From a checkpoint of a small mixture-of-experts model trained on Wikipedia: a softmax router.
Below are experts of layer 2 (counted from 0) of a mixture-of-experts language model. Rows are named router (the router's row for the expert), down (a neuron's output weights, with its number) and show model dimensions 0-255. Each number is 128 + 32 x the weight over its row's rms, rounded and kept within 0 to 255. Numbers have three digits each.
After each expert's rows: a language model's description of what the expert responds to. This comes from a sample of Wikipedia text that the model never trained on.

# expert 47
router:077148143161156083102136161148107126202066102134085178104170146155078118150070165074163136142176132146067168155129164175125126091084120167177090128153095115129140118156161182109093155163148102079160152145107104169098093189130171130088126112108183104126097156149170077107102142119084153119170071138113164092083106122071171104144132165095167089082143091119178139130108139124104055104113151149128061132116133136171133102169093154119163109104120101178142114196090090139137096091097098094213166066119158087125207139135141129142062114119152131127105102085119114105125213147149144137145121147091074113124087158154136157103119121136123135076135122101051112120105135198171113152132087133149099091110145086136158086114162114114122138087100110143090074164098167125166156109133123
down0:157140095115062135110130127132170169111100081115135110114093156098138166147116092136172153075159158138145171148094111113166105089159132124138191146085134080156132131058111144156118128138096112153077065134125048140093123105153124093144159193099105085178164030141130154124120048097112144075176086162105056116103168122165123091103144075084143144168123098142149129164119066173133176087133050106107165151153144112130122125100177140141142089111081164115088159155163103183131152130098136133119188173131085116125133162117058136159146192147115139125169161109142062087117184133155164144117121126126095109139158075078073157102129146159118097090154131162129093139156181113179101072140146163111163127157113129145067131118148108165187128116120118138073164090157146148069138111166122
down1:134087163124138141129142132091094144155078147059214189125107115162186079186119098172160144203109179112130132134075084124138147088114114113058162101114133162127144182134064161132159088132171074118125120101117156125104156121114073131139085104129172141151118108176112135132116137143123109162148153115090120174125137099114128124151113070143132140151112197076094202219100204123106087082186070150162108123117124136135166114108079172106154095106089088170170145140110101149122120137109110126119123160021115088159125116188136109139147151105129148121131071125111107125117146090120111122130142161145108100157116081048169108119113116106152157121117154106109115106055111108174092132161120141164089122074086130125120109144079125125122031132149132185132056125130149114085127132160083
down2:125091106137100106111108100095113137155206101150116144149157144162159053086143209112110143131115131083102156148192158153158132107161080136175162074073124143073116134148098143205163063130101154110148091073074115148155139142071133163093093130160136145130199095145116177154107094082133182145109064068178101112100099150110154093108208107113164171149151144145119098096128092127131089127121105140111114095111064123211165104106188178149198119109145132163134167125124114054158041159121108124164123158125172170183130141079115149115092156111084167165144132142138108065104201145097141091135141122111155167122141091101101129135125210164122114105085164143134127123140137105128136124080100111116132109187130099106143120127141184135109108169120135135113159113170129140182131134114146
down3:146154104119123156192157130101106095063135139132163177061092156148170115120147154140080193091183119106208162183143118104124131091153152195110100130158151138102171165164165149122137102149192137126154137131186130115060120106101116141133141167080130188108072079114121184191119115088144136179143059134094118076133143067135087128147118078144113132158177174136097120144150080101097096138110067081143152148160170138096128101137154113138104084098115129118150125122102104127123175141082103087138126142117117170146134167141165128173153045112174162148143116195175089145143084131123140098122169138088139083158109103130150060140160142113136146198109118099149146123108144142135108128158144149187101143136115110121166097104233089114149132066137208125153165101179134130142142109177155
down4:080172120117102134120129112124109135111163112108121118129159143059148148095084139094106127062140117129069053100194114153056131068136201105138139117136102140113081161137123156167146199148091125091100134179115121057065161134146147174191130119094082172138125067101145124086130159057117124141144103136109105153120095154168147125132118131088126136158155139132119102106129145116131134169119098149074111159121148151093111129088110164102186133158080135121105139084124109121183187115092135137126157111177111135120064098180157134093151136157064148148135129174138101092073152104131110135168156159110183159103136195105105134149058146138146182141196096174150159147133146146146137154155099123177134150107135085070183146096114166135110157099135106199151113221086124083110192164157069
Endings er, est, ate

# expert 10
router:093155147197154093114162153163131124155165078206090196113105166184064107108130151089124152125138145137122127090165137197183153117089147155123142098113128120134179167146120163139117173141125148080144140130147117160119103160107140175061127105118194136092114159157140126144086138126114116092138111108151128112134092110104157137176110146122175133111140167123155149145108150144121079173101122112099119170109134110136137126113107089168125137103087096215132102143142076133139139113101102135161098093107084132075087158129113088137098112093174145130086091081127054049117163171158157134156127146085140094179137150166146167081200110091164178125109130076059145150101178133107096122170096105183086117167102106145170099115140077089207119099114094151067093081073158112202068140160113
down0:118168138163147199103121132112115129130116072078131156158155168165141082129117162090086072120126129132094119193121126104114193046125145111132102120131122112148156148124127166089144138190113109114098092157056127139145151158142146089185137131105161126134162136102163221117038137126100133138144109094116086164180142122130176140134164127139193061152146146136119153072143074199166146125124141100112082098158140184137118109147172171129139115060139071095149089196160121121150104137093145153149150159148070232085102127071164131151110168160134161096071160097120154135143162100132144130181154124130113150173164183124114156175043130116118119113160106147142131164127105142147138165164053155094144170151108091163107120125125098088062111167122131153099123094145073126131144140134102
down1:191129106120164154112120072127119048129107141061137086155132132094101187128092128098103119137183103132195134127154156172120131146155171205154058117137086119100125121098176136110156185141107192079153111169179095176109121109142139162163100097139142092122065077113114105119141106096171157122149165164128149143086120075115206136087139085121093125147111125139116095218103098127152195101190109089123080123125211084177096117150194136083144168085187173150125121074140120115143176107181178124123123135171101154151115161137110128159122101087103131106141138179075173119158103140129156158138112169127116079161117165149126136184115114088180087116120080147102146129145106146095162117084134123165086161155134110108103123117122111158130119149095134201181123147136112192168099136115118
down2:093162151095146132143120156075132196148141128114135138159133100172166139138154105102142176180140124150168081153164111106103095097148166117118138079139142110083101114155099099093094097068100072169112135113164129089095105123134141094175157147124147179097118141145101156110109158136148131093130109164094132146134143154168174156076078094130100074083144186148180113122084107092126146105148083091116118113141134135156098082072120087137150165164117177128128110164083097163175132153114161187067161092105176147113078126084137134115136134144143151151151158172103060082156076078197207114113148113067123133147145102103106119140141121104111024157210122182159121151168212123124123115123143076150162181169140136073170116122137114106079130071144090079159090168122147079120081168113119
down3:102129085153162117187196124141149095156116148091051203145173096130213112151087197143145097179132151116123078146147195093114162148054090123066097057137136066106091050098144166125148117110161155156066117161144080149097140189140117114132097154167134122149144178106142105104158129137151144113152102129142063114118118126160181110122094135141059087133100144100126078186115166165106174077159069142150194118082135105139109063105145090143143100091164104115150164196144105100145172136110144097117146080113154111123100097162181104101120076124102151082154145118102132125207154131107094115134072135100131153165093127105169164131148080122131085124139156133099124146135167135159118127161126157125098122117156145119153119105118148141117075141103143085162198181090138088119127111153121
down4:087196144141171144162141147180122102096127128138154167109130095121125172145153139154031114145083125130142096182135184137127146109106124095140093124125094137079124150160158136103152124113149164126098155146119075120127150109118183106120088119118091159085080045186165117113108115118163125098093126103176129140140091077180080104112126072139172116154080109107149059116150112155128178129100102109101163136202152113084176099112163148117173101125123126066143126171095123127126122121116083147150095145175168178137161171053111143114121167139086113140139153129118116164127128126085181152173158148084158125182093139159122139123078073131206167121162127122152209066151120130101164134134110148136084171169128101116177093143110142133163103128142083084168074081118075109100125145200229
Mixed mid-word fragments

# expert 4
router:082154130143146069059110155135119119166082094149127168103140148150091132143111146100098168123147116133113169109146178194140132131114109175156125088154082094108164141161155153142075179155152144106160149138129110116088094171223176127089118118093157108100097169156152090144101146106113167113148091107141157095088129080076149111173087164121180058074155132121184136147088161207092098149075130141116107132126155123073122113117069128137121085093105064138199111146170101171163080106092115140141119096098170115074158175137131112172097090110174146081095085109092111082101159154145173112115139163103116105182116169164146171115172107121159124077121118076128110162147145150119105155119092057169093089142089114099160115072170091094174088117123110169109075096125144113172100086143153
down0:172162055129143111045144063087198188096176101143168144117087089164163094156146154109137165123060073098183116179156130098121144169123153104146104144106215093107161125129112136158174106121180132146143138147095115129155144128191106135109124072111071125190158182171159070127115120153088138103149146145175160098143119096161134147107139196128204093122126111079098087122152166162107116098094162118174122136157163169157118173118059162123156126134162202111180143101153168092122133135141124143081139118157114128159107148079124147157065143147143097124126084153158115148133120122153136094074122070158120147137127128185171141124094139117119087096152094146122117090125103140203125068186132126114131148133124118167144110048095105172108143147079176141169092137113132166116093105106163
down1:039092129123087149185115199141170168083149107115114071146110113117111110112097146090100122126121155156107109124088137181100067067158076201113124170062113112135128097088124144164156093131157165131118111134143144178126134118156117150152119132149165151135142135137153082136065142140099131154120108163094101147162154129099104144156122112104127167092175177136088158131167118073147112124137120096172066077068153128176133110092105157118060156140109122144071133132127186152183104106138142123152100128117097070207091139126090093093106106131158122125140238139156071116104129108144108121140112154130136116129208061136133093099077137105107101162117077134179139069124131126144136114173119138104127143131109088113124128128122164138089074086153113215167147149115137053093043151173169
down2:181137145134134107103120131147068199112088107160068128145147139173163143115154122114123103175111138075127076122162162124133122157108076111065099118186093145166111117173136111153143127144068123121137162094109120180117091121084164104114133165204148131100135067124146125104173147138113058172128154180147121131062144124162165113143135117159120159085124117191139117135174135128092142108183128129127064167097100023104100061175148128109137136120139126172168097180153150135153124153102069123105156194119131114188149137116163104070121111115095165129175119063151122124209154140109179153166115148138128162121128120158137166108183121144112166108137157150154129065110132126166066201120148161098095138146098169128130106115077103094107062141135097115127093149082139133083104134102028
down3:106088130088098121107110121144130140130102119170129157148115172123106138156171110113153095142096159126132152118053149051117081119149117051111117170115130104188090139158150135132123171175114145141129078127146195101146111119179107146118085133077100064131095166096074133133129114142125127158128172145099113122065200157174120116114165168105135088114118143184191146138166150144108132123138223137177170074126139073111039188066134097111148108151150120105122084122119113099092182116139131128130084147141141130108160137141153146044110164124119136142084135104095119192159157131188118138181139130051106135106090143123156078114073131067148120130081113173142118165122098061169146142083154090082091181093114175159161149093158118178152144077127171118096117164148175122168116134083131
down4:099156112118080127074132107041144120110114080096169154146120138146211086105152115120138115148131160126130146113106133096094149117141128169074165146115167122108144147099113133098079144137095098144108092162107156142142155160170119117140111169153143077148160132149087155094098164196128047131133148136161147167094136130096121110121091078149142175079145136141098175103130165133112126132148129115123139144097143119109098110116129137108216158105102150148089119109099112155128147199160047137113126122164103213105082160126118055122105162111186198150129161147114094168095140121179133146071181151151122078147114107112189116134128164082126122080122174152171123167126188125124065205139132097100143063141127116144116139140200135165165143128064078154114131119076064160050141165096057
Biographical nouns, coordinates

# expert 38
router:077167117140186100068119143142102109203136150173117135067079126110093093120082166108135138156127176153125168142188092170185112140118087155175111104169068114119175159142138156105080186126196124102174144161139115059076066138159169117095097119089201107067090161132172092169101116127092154097155101154139138120089122112116154095169051135118153140123136100118134120164099156151097113174076122083095123142092161123155098093145118104146175122127120107168164087157118104161149106118123112119181092093117139078097170123152167082145094118122141160096083128125121100116155198137111150133134104146132116084127070150160133132111170102108147152124094154098125092160098145159135110144130092109140124074116084174130151116111109099116180105134106120148069074160104186053129091144217199
down0:110164235120193089163133170159109133077106184143086119131061115143135149107140145147113142224089141079095105128202136122122144071126115187094109146076104138047135063115105102125165137100130098058129168132183121111137135122097142134124110147139133126092129142164137135087098202137157080101124164107111099143138129148112141121144116167140091105106141104116149198113107166151118153142141139119137120132153138111097154142131121185128087094131072103132177114107080124130114164147173133108135143077186116133108115142111071127145123093098160058146139138126080106107126140094084079054075163093186099128080121082139146093115119137130140124135143093139147153130201148127082080120075066109114191096143152055117195115161064109150164122134114052140132153147113101134146139115145059
down1:146161108147118095118160095104127130170149119113126185110083141102143186098166109103143130175128087127112123123117067163139057102140200101160127129123139101135097176115130126152111121112124059160105169148179131087148109106116141076191133124143153111093178132192134088117143086063097139164124126116091136126189066128143182128110119166111134161136084110089137121136073109121087126190134123083071127182141136106119105158142146140132163141098112108093187094116137096129135119122056092149137143116154143122159088090088185156124078123143205179081128151109113085164187132146061151116094149111156135171138117133159085104128162185179143142117047161136084164143065157127173161118064146173158168113173137091111081110141104119118166070124123143160081148176172107160053070109105088
down2:142106134146128094131158143119134089109065114142150124083102102128178112083092165161134125108135113152144106071130167085056123099124150124150132083085175107158124222109196102118139104138132129188131153126118140127144115109128127151106162091133115162175085127159104079142093141136117123093212128093141168056147116132101080127136161060166163118189115180112107101130139136164122183107127113105105123109138137055096082138126066035168114186148096188122155101137105112111099092106109079177149136083147138168096150104129124119103214090169118118165135136113111108203120124094079129148106159144090122114125133111137104068157084194104115127151145029158110073108163180145154084128121082168127089141189159076144064107143117124114119100111139158096142119127145129160125157122063116
down3:070118131125158088128105141126146158134138099136098092121124103107146136103200160067086117136156144129126127149100113147110141111090131075109152143114120108119158148162151100119115118144148093090134172186112152157167147096105184111137201151067104152195125107142145124090014104112130123115133147085146140121113117193044170132128107088128127088116123156143190065089171094126119131118101169164164128165128147160126170083113112123107186158164058127160107151167095208170112117076061080152139110093106127090154118127132131093147123121138100157039120181127097137136140159119163097162181157167114131159123082084103136110088083108183151129208138170123165094156112121092127097130124135149178022116151157100143156144139100134087070109181113138120122152147093142105176064130108143
down4:135129105118125186164125099114056082141093164114134199101106147084076103084095135139093089095090141154129110153088143169113101207113108129138159147187137152123170210101102106168112156113098087124151119187109175116150169091141103095105155048084131052163116176109120082088098079146199166137176113137101140108193050107114127145166162077120119127109109143139129156085139142109094124111114078129153131099120145129106133149112167109068123101137116115149117157126145112104113130074126125080130082024108150107095112176145119081101156150127145089167131092141147180133174125143133119112126149161084137144139159126141123093039109123154110155182141157152142124118086138122144060150134116166176086111098096144088159151134133111133153118092075150166148098132092117172165132024170121
Adjective suffixes, table bars

# expert 42
router:041144139151168100095131168145165155157124103155099135106118142159110120124085169118115178128132134117095155118157151170145165152106052169139094080140118109107150148148134142068109167142206091082138161149171129095106112119133125096112144076071173075113103175118147077156076147110099115109175107106153185124153109064117114110160133160118127110113174156111176123164096162136088065120091178083093101158123158121074103085126099125118151135050105100164134116138098093195141084098115109138182117111083173089078123116150152142143093069076161138083079096115132097085113153156137139092177099159091130096185123160191160143105187106102142135072057089065105109165160145094128136111119099098120111116143110115102184099084152127113176081111109120154081106171068154129176138119160121
down1:105102125152086111114121110076094102111137075083109150123160115138120132087160183132088108136139174159187110129206125160066193123175182190122120124104182090184121133119158149113126155119098114107136111129127132177089097133152134096153101101150148143108106117116151130203114160030077127163121155152055120144111088158100091137097155076143109082130131157183169156132162105103100093087115152134104132100105137120139163108145166077137118079126127167069148087159146084120123194153148101156101131135093100157108101166158137120091076122116169154118102106083133069085096091119131158159100149180120112089066152072086135117184138140078151104129137100120157163155128132129105155119181109105096128147126135055080141132109121078100102135163067150226153166194118130138187170166148083
down2:109168186200161139099111132103149124050080131129059116128168100147108134152105110110102144137121147148171174123132141127104121120189121118147134099118140177169202154088158168118128124158117162136152177165110140088074134053105107124105131071118174081120127121128160132123105120082127117153108153134120123133220126141127125114054106097161079128153087118078137116146158121102134119142146138181141105138102128123151107090121185116140122066139096119091156166066099105207134112117199106117050139097173120109138110100217139155098126125125127141102076153160091102170138138142078127104155087096111091116124116177078158125097095190114098106137140131116111097138161220148130102144168075157141127147154116090108160095127158184175126131094184185142167175128126124091078134103101226
down3:198128109101197095131176130114092150124149092074123113142149127131139122105151150077130139140059117136148193037122158116082142122120080163080160139171142117126132142115183098176112161102108193107156099092110132174169090116082150088181169134092115087200102124142115140150146124134098178154167102127159083137137103091128153124155166142150165139123224073145204104153180180186117139123091126145161124112059121134108091132128096179211156162126154135138137145150175143075128089101124129113105149121126099116173078189086136104140096133159088140131134099148151141138140142105128208151212146128109101099124123175139119137089152109134056185149148179135094141173066138177156089136126119078094114105116153136104130115159124146074117124081148110127125131144103082108157157099192136
down4:149139088109128150128065082200091151214114092110100186130087142167103147086127113103179142157126111148045098131137141148110168133106137152133174127142071168127147106075123161136142153104142145129110106148116177094120093169123158083165096161125128127132127107153132175144098143107115136150091128076094189060165093111099078111125174123171146116096192124131150116167138164122161154067188100116173151179095167134148181173106179162150181158126144158115105181123123146126035161106138129157168163131166163133082152162121106149163139095163068147129105129095125179137146169070145160143155181107145119106119161138162121149163111112111130169070130144219173166131130165150028067121168164131138157104102109110100123070151096142143130148137117183162120108155120119149097168090120128
down5:114104152093123156126066154163085156156147175121130117063113120122084130100152092153164095094170143151118137127131141110070116135115166178144101120106145162124093146103094113097092131162172139153134118154159086110097141148172070132094178163171150107074152159150142156148048164117105124102151101141045156084111172135071139152135113095063155097123162114173162132158085187116124154156087120144092156142190126168148172162171126095131138121134124092119040145172119139137048098070127189135147095184181091165156099188157135100124053113124104124113093124137103123133079149138137133079112154138179081108168158116127167162135246110103141135133148150133169123137112188134167091118124122096173112101135096133148132145162129069089110080131073132131121087129192148125091136174081132
Letter i pieces

# expert 0
router:077173118146142079109132156166124122187113050137099157077124147119067083138098145089132139137152134122135172111128159157161155161107060117167085077144076097103168159172142165095100127141179127097192166156190125098122097152131141140083135087111212096070112136174155090140127125114104136111162090092149148113137116123092149088121092166101163070061154157093168106174099135152108098129055127099103085156139145136090087118083105129112111076066115071178151075158114110183146085131119091131142096099115146121073160144132149111161111121087167143096080043116118121127092160179107182124146116155111066110136086156132162154080139124126184129081091127087107117160110114154112122128141077110175111100160142114189174124120131081105149148101117103157083095133106164140177107069119169
down0:115123141088146145164133122126093154139151148115134174178096121169138125154151162158162090135145102127079132138102150133093096110134040154125103190125123148081136220070198098117094107097164113104110076160176084139086141182130151160086159135084184179117169126153143147092146139142138136104164074129138091086124133122128137104128114106116112138147138078075078124167069113133140058103135124142104113140122162143145159197115126199131128107115148114076147115118119113171098157170153058124133124139157132146119161141183119167081150079179137117164094101128080057065092138142178122139113151092054129096110126073148072165124121119152164125170130160109136145125138112088094131096105101126106138135171137101196121039147157109135173131139141078212180187211179128118139143123136113
down1:136156132085186114115126187072147116119049154140137129135086190186111111152081075122092135132144081076198120070090137139117098092090082199110128156107080162140107148134203190149169172147093178118127104159117090118108140083162123133088160188101108137152115109139115116149139103127111164129108125092093121145125142129126085189088129185175147074175126123160074102141103072096132069166161115174122102133109153109078121126113156139193161123132121070176103102108115136144121149122109180127120137078172111150177086087100127102130091165102108083150160105141137119118080120118110044099110190161135092135068098105147111068104147094134083149132109127149097112139118105072178149105130131082164078123151176180130149142061110064104149141084169126119134145098156119116156138144121080
down2:101140135131107177104058115150140169072160155134152144154094089107128149143122089103128097144153110126170114129084129124167045165166161139144109150158128125103138089097128126093142143152107119140101065116173162127138114093133157074094170157191089100116123115126158156182129144121136113119123085126115161136132054170150148100126152050126100129139094115074160080137112134065158107118185088124103175140115128176153117160130115118143195067125094210159157140107087086079101156124126085109164166043170097144114067108130109220135095127121155125080135123115033116107158127147134148096120150134152112090091184212108125143168114159154092175153062133051154167146138118120133185113126154148095105126061111123072137161098116100122117092133164166110129142123150113127050119162112129
down3:145109108087118180147171183115168175144185148107120120157107132119150108168173101063118140090202141110118134141141138115164147142143135155135117129133118105149165090125168141160168106128200086142090124104132168154145107147112098168148120111112151159109138099127135133103166071100152091150078140103158117110178092100173104150134140077164143093126176167121116101100182151097043125094145095169103085099101113108184077133114096161136137091119130166129115083102134130174095194065184136074195168163108097137124118192181119149076155169130142127159094170174073139171124122122100170171176135127153099125148123171111113119083156059103117184141166152175137171121091174125121125130141105061116154103180146137153106183152138110114091096106107171082107198154128057088072153139191092
down4:086196111121191152124149115152225173130174120107112096096154122084129142105133099126105109130134116140155138166095148148129117096094160122131169097120118147099116139135093099122176135165118163156161109143099066127183139100113137114129134152150090150133059112097080136171107106111166145116090141089201158139104197136103138111083156114103149112125104051136148068187123125148097092127126113135132078150110137112159197102142163120135158160160089071100091138136169132195104143148060140120122120163130086107146139155080138157112087102115148147104094159125066074068110113187074039108125150171169144098045131187130160116115125148172115127156124132147119187095088193093064193122120103115135184135151109099185116097112157164123117146127136104152163152182102168197103155138129091
id suffix, comparatives

# expert 8
router:095161124154162082091128153145096124127156051171129152139133095164096113175122164108164134073191089147107119105146140159171141156081116152198101154193108105118144133200152171132110131173177134105113163139153115114089101174128140110105091076092141122133067204169190091129054133103113129099156094083157150099133101099096119112189090146093167106102181121096146132156105185131107069177086106090117112134094152103124120090113044124138140129060109104141141118120128088137139113081081105146150102083107125092100132130145163157152089115115170153086091132143117061101114158157117146127161137159097101096153088172146145181032172114092154136123106110103115080151140140153107136142147103119198087080132095099162212120133159126096170148107107111183113120125107177078131091096107127
down0:074078049163059150098123067176100116082114133110093148180180125118117172119169130134099078090201098095164149137135124156152108111124176123163131196120074161160098142115110120161121051080171105142068105076106149121163133113119137079147109136164135109100139141132165149124116105135123112106169110141056113135223124095114164123156123133117178163111170133176158110134179149117121099136107163125100121187175190143121161120094095119109120128145108153150127104130080077106141144156164095156110184143116096167126066158112102165164208085113167108146109130138164129086105080104133139151175192071154120114106120138088097119046157167152099051150100116138156150105156089124098135137106157193114146117180132152124174128145134152111139185164096148138133172143116099159098084131142078
down1:098175129123181155110115121120133110112091155085180133146147098124155204073151095174102143128170124116110126138092150141079172183103128172185063156121042178129127124050153115138106104148154169090131097134126127075104094089121188103141107151116132071112140173108095147079134168179128085139111138146151135123194161142081126121154083082107214172090145156144150112141089097102138138164125120115177116130136122088156106089158124142098140145115112175126091085098118077192134110102114160135093189162050121162137109127124100048136143153119153133078095107149147086172136134120111188155107098110140049118148198140126137118140150174143144160145109187111159086129066150086059107112190135107104149125170146147070121146133143177143121156145156131215119137106138122107134142085119160
down2:098162088142193176149164157182143119145103148161161125117136119129131132130126100073133152091166211129143160101047143087098083104125153155130134131179069130106146097016183084106075157096078124150150147149129132163135164166122180157155113131100139134164170126137143105082124120127101139113127199097110082133080125142107136170087113116145078125125153084150122127174019109100143131170171115126156065135105134145118164153181165183154103160123178104121114109138106176164134119105124124112114100052139171164134081102127109044150114097122120091125102087091123199090169108123124156156129155119189123086159125124115147136181115045085138151117093127126057197106092166113152110139142144121127085110085144136097126168078135113077154105105128152151124104142117099106133114165152090
down3:092147127125124191089145140112126085104091106117120106165209182123132132099115167110138115154081146140117096119099128082069132134093156082146118132159100087091189086130131073117154184150129079119096146094148146098151075139140177168081157122170085133167137091172179116203115152132136155170124147139137179171062123229120116115145112161176115212140133158112157127143121081143133147132190141162112087136107150117140135223122143099124070089116126117187098160115095144181175172106098108096121124128141132134115073124133164141129145158135114154140160162093112103096125121187163133121128157105134092128091162165136170086075096149146123143123065128142080087126115081125150068160139182120097087097174099114162099123112130156152137090202200114055117122134116172095154120119061120
down4:149122098111138120166097107096150137101094194099102137142112175130157144091101170196088077129144158154125113166071201093081086125203084098137180075180127107125113170143131133196120180121158142138101138105120153096123104144142186105151126104129138130179143139127142141159095139096177144078096133155032099096161120130194091115098127138142104120195197146174083135138096158156055101146122142124181147131102140072104136179102128132104156144144120158137132136090147156143085064094072145150150121153115126098075150140181110079166158121183155074173153093068102122150107116144158086096151124189092160120169163130133147111100088101092132135107121110141138068149116198084141156122122113096128082131106124182142101128124080099164120089082145114112106101159161165151123131136224126
Letters n, m, slash

# expert 18
router:081162145177157069090124131168120100128139124160104126110128127132047105115092156070111125128155130141159162132145144183138126108091084121163076125160076127110177154169146130121121168132156110112156174129125150076165097170155203095069095113106146130112135106124157109154110139106075142089165090059099145109088105124136115094133092149078166052123133102129184139140100128120109151169091140118116069108136141067088076110109066149170145089064086106207131098128142111191135105064061056120167080117106152096080130136149147123146087123077135136117071127115103123083109183168139165137148144174093092134162137123145172126064139100109198126095111099099089102151109128136129098127138058082138101105149134143170176105073075071089151148092133111158102110136085142130136138083165156
down0:110082062123091139107080123109082144133080082132092054099159110094151112092104102147173106153134115131153145101118178124054097143072106147163146127158175119074121096117124115148140111115112166098124141166185173154153098160110080175141077136088184125107155141119126129129099142125118204098133064096180160125125118152189100182122137030166100098162169199110157131118108144168168092123165173199125097173153116120114195156216060182167129121120093131083086133137123139147155132108166201132140105150112157125108156141146146129109119150153144140135148127118120136165121144135166123103155099114197158157126218122106133102136084144163133095117140141128138145110163123126099119163111109175133052152110175136143108108105142148118144146097111118150152109140089174082205120149110217
down1:148166141141148123092087122065147123114124051088170158101028125133144165119125123142140140152109148102104104166098133124154067095119135082127180103153143132139067118084077125154116125095117138045124109110131096116089163117092124114143138108158130077093096125168141118119132079145170128164171108078175133142128080094124145169107118139138155161093119117101103104163157115148133127129191181093154118111157179037161060124126132120133108118130165137149102089096146130154121099104144131113159189137207111160150214170124062081130116072146148138119170098170093063121110120143120107108130131080167102155100086114199121128204107147174145130096102091150095158131103055102156099132173144050090090147121161092165122181142169131135072111155146130105104125124101146153127090167051144
down2:119126145111108164137145133135137147124065151123167113147205223182107142136185083122106120128063134134147143101147136090111158116098114154155159101077154173085115116161091149167101124169156156118180199120144137116090118123085094094099162114123119161091100141169188121093117094070215201130187107200121122147151148141128128103106112119145129147143119139152101106093110118111135137139121155133163120113133149112138173112142154124121155148102112160099145083074118067140144096155167110173159129125143142161144168109173124098146152185102035098124136121143131111114152084143134140130109071143117125145099099174159157090100142098175187032213074128118107094127122119142144117111055163135129105142107139175204205146159110176163147153133145091198115137133121092086102126201134172
down3:168191123125146121130186145127190116065147133168113181120144102145172122174136118179134081125131109110143099123067142075104136140091068106115099104183157131084089155180155154156108175170124115120132123137226180144117100087056177099160116159116183112093130121124174078047070076121114144173173141123153110155167160115131135165115103166154138081163142096148130116181167124184159057053124132105110100147144125130110114084132108096174121172153148164159132130145155139124099140106112095167121135164195094132109064149135149090152117110130135169107118128139115129109139138134117160182112147126238115095121144106190128112180110130082111148110148110118150142176116112092162179103120120194146127084126145059126093087170166154136157146066099142108133126173078168136129105159144147
down4:089115169105096170142132148137120129110141137111140113090138150099110103116164138142090098123133128199156103162169137144153054158092157080142090129080181178174188130090079125140107145118127119130086165073138145092074101077137118170092158129151049175118141136109094097155106155123085086123121111136156147085123121153144174087098113125170166133150147127176100098100176101131091158123120131190148124149121104102106136161180123101170096165125123126125097101099074101137127126152151110132159109100091211147191123095099094197099165153106114092116113141181160118114155134095160137048101138182099152153138088126174097103132152156048116114117149095188172120133153080114113159111134139089078107174140118164153090120114091105151090097120125195095109034069140131093223110058118105
"on" and capital pieces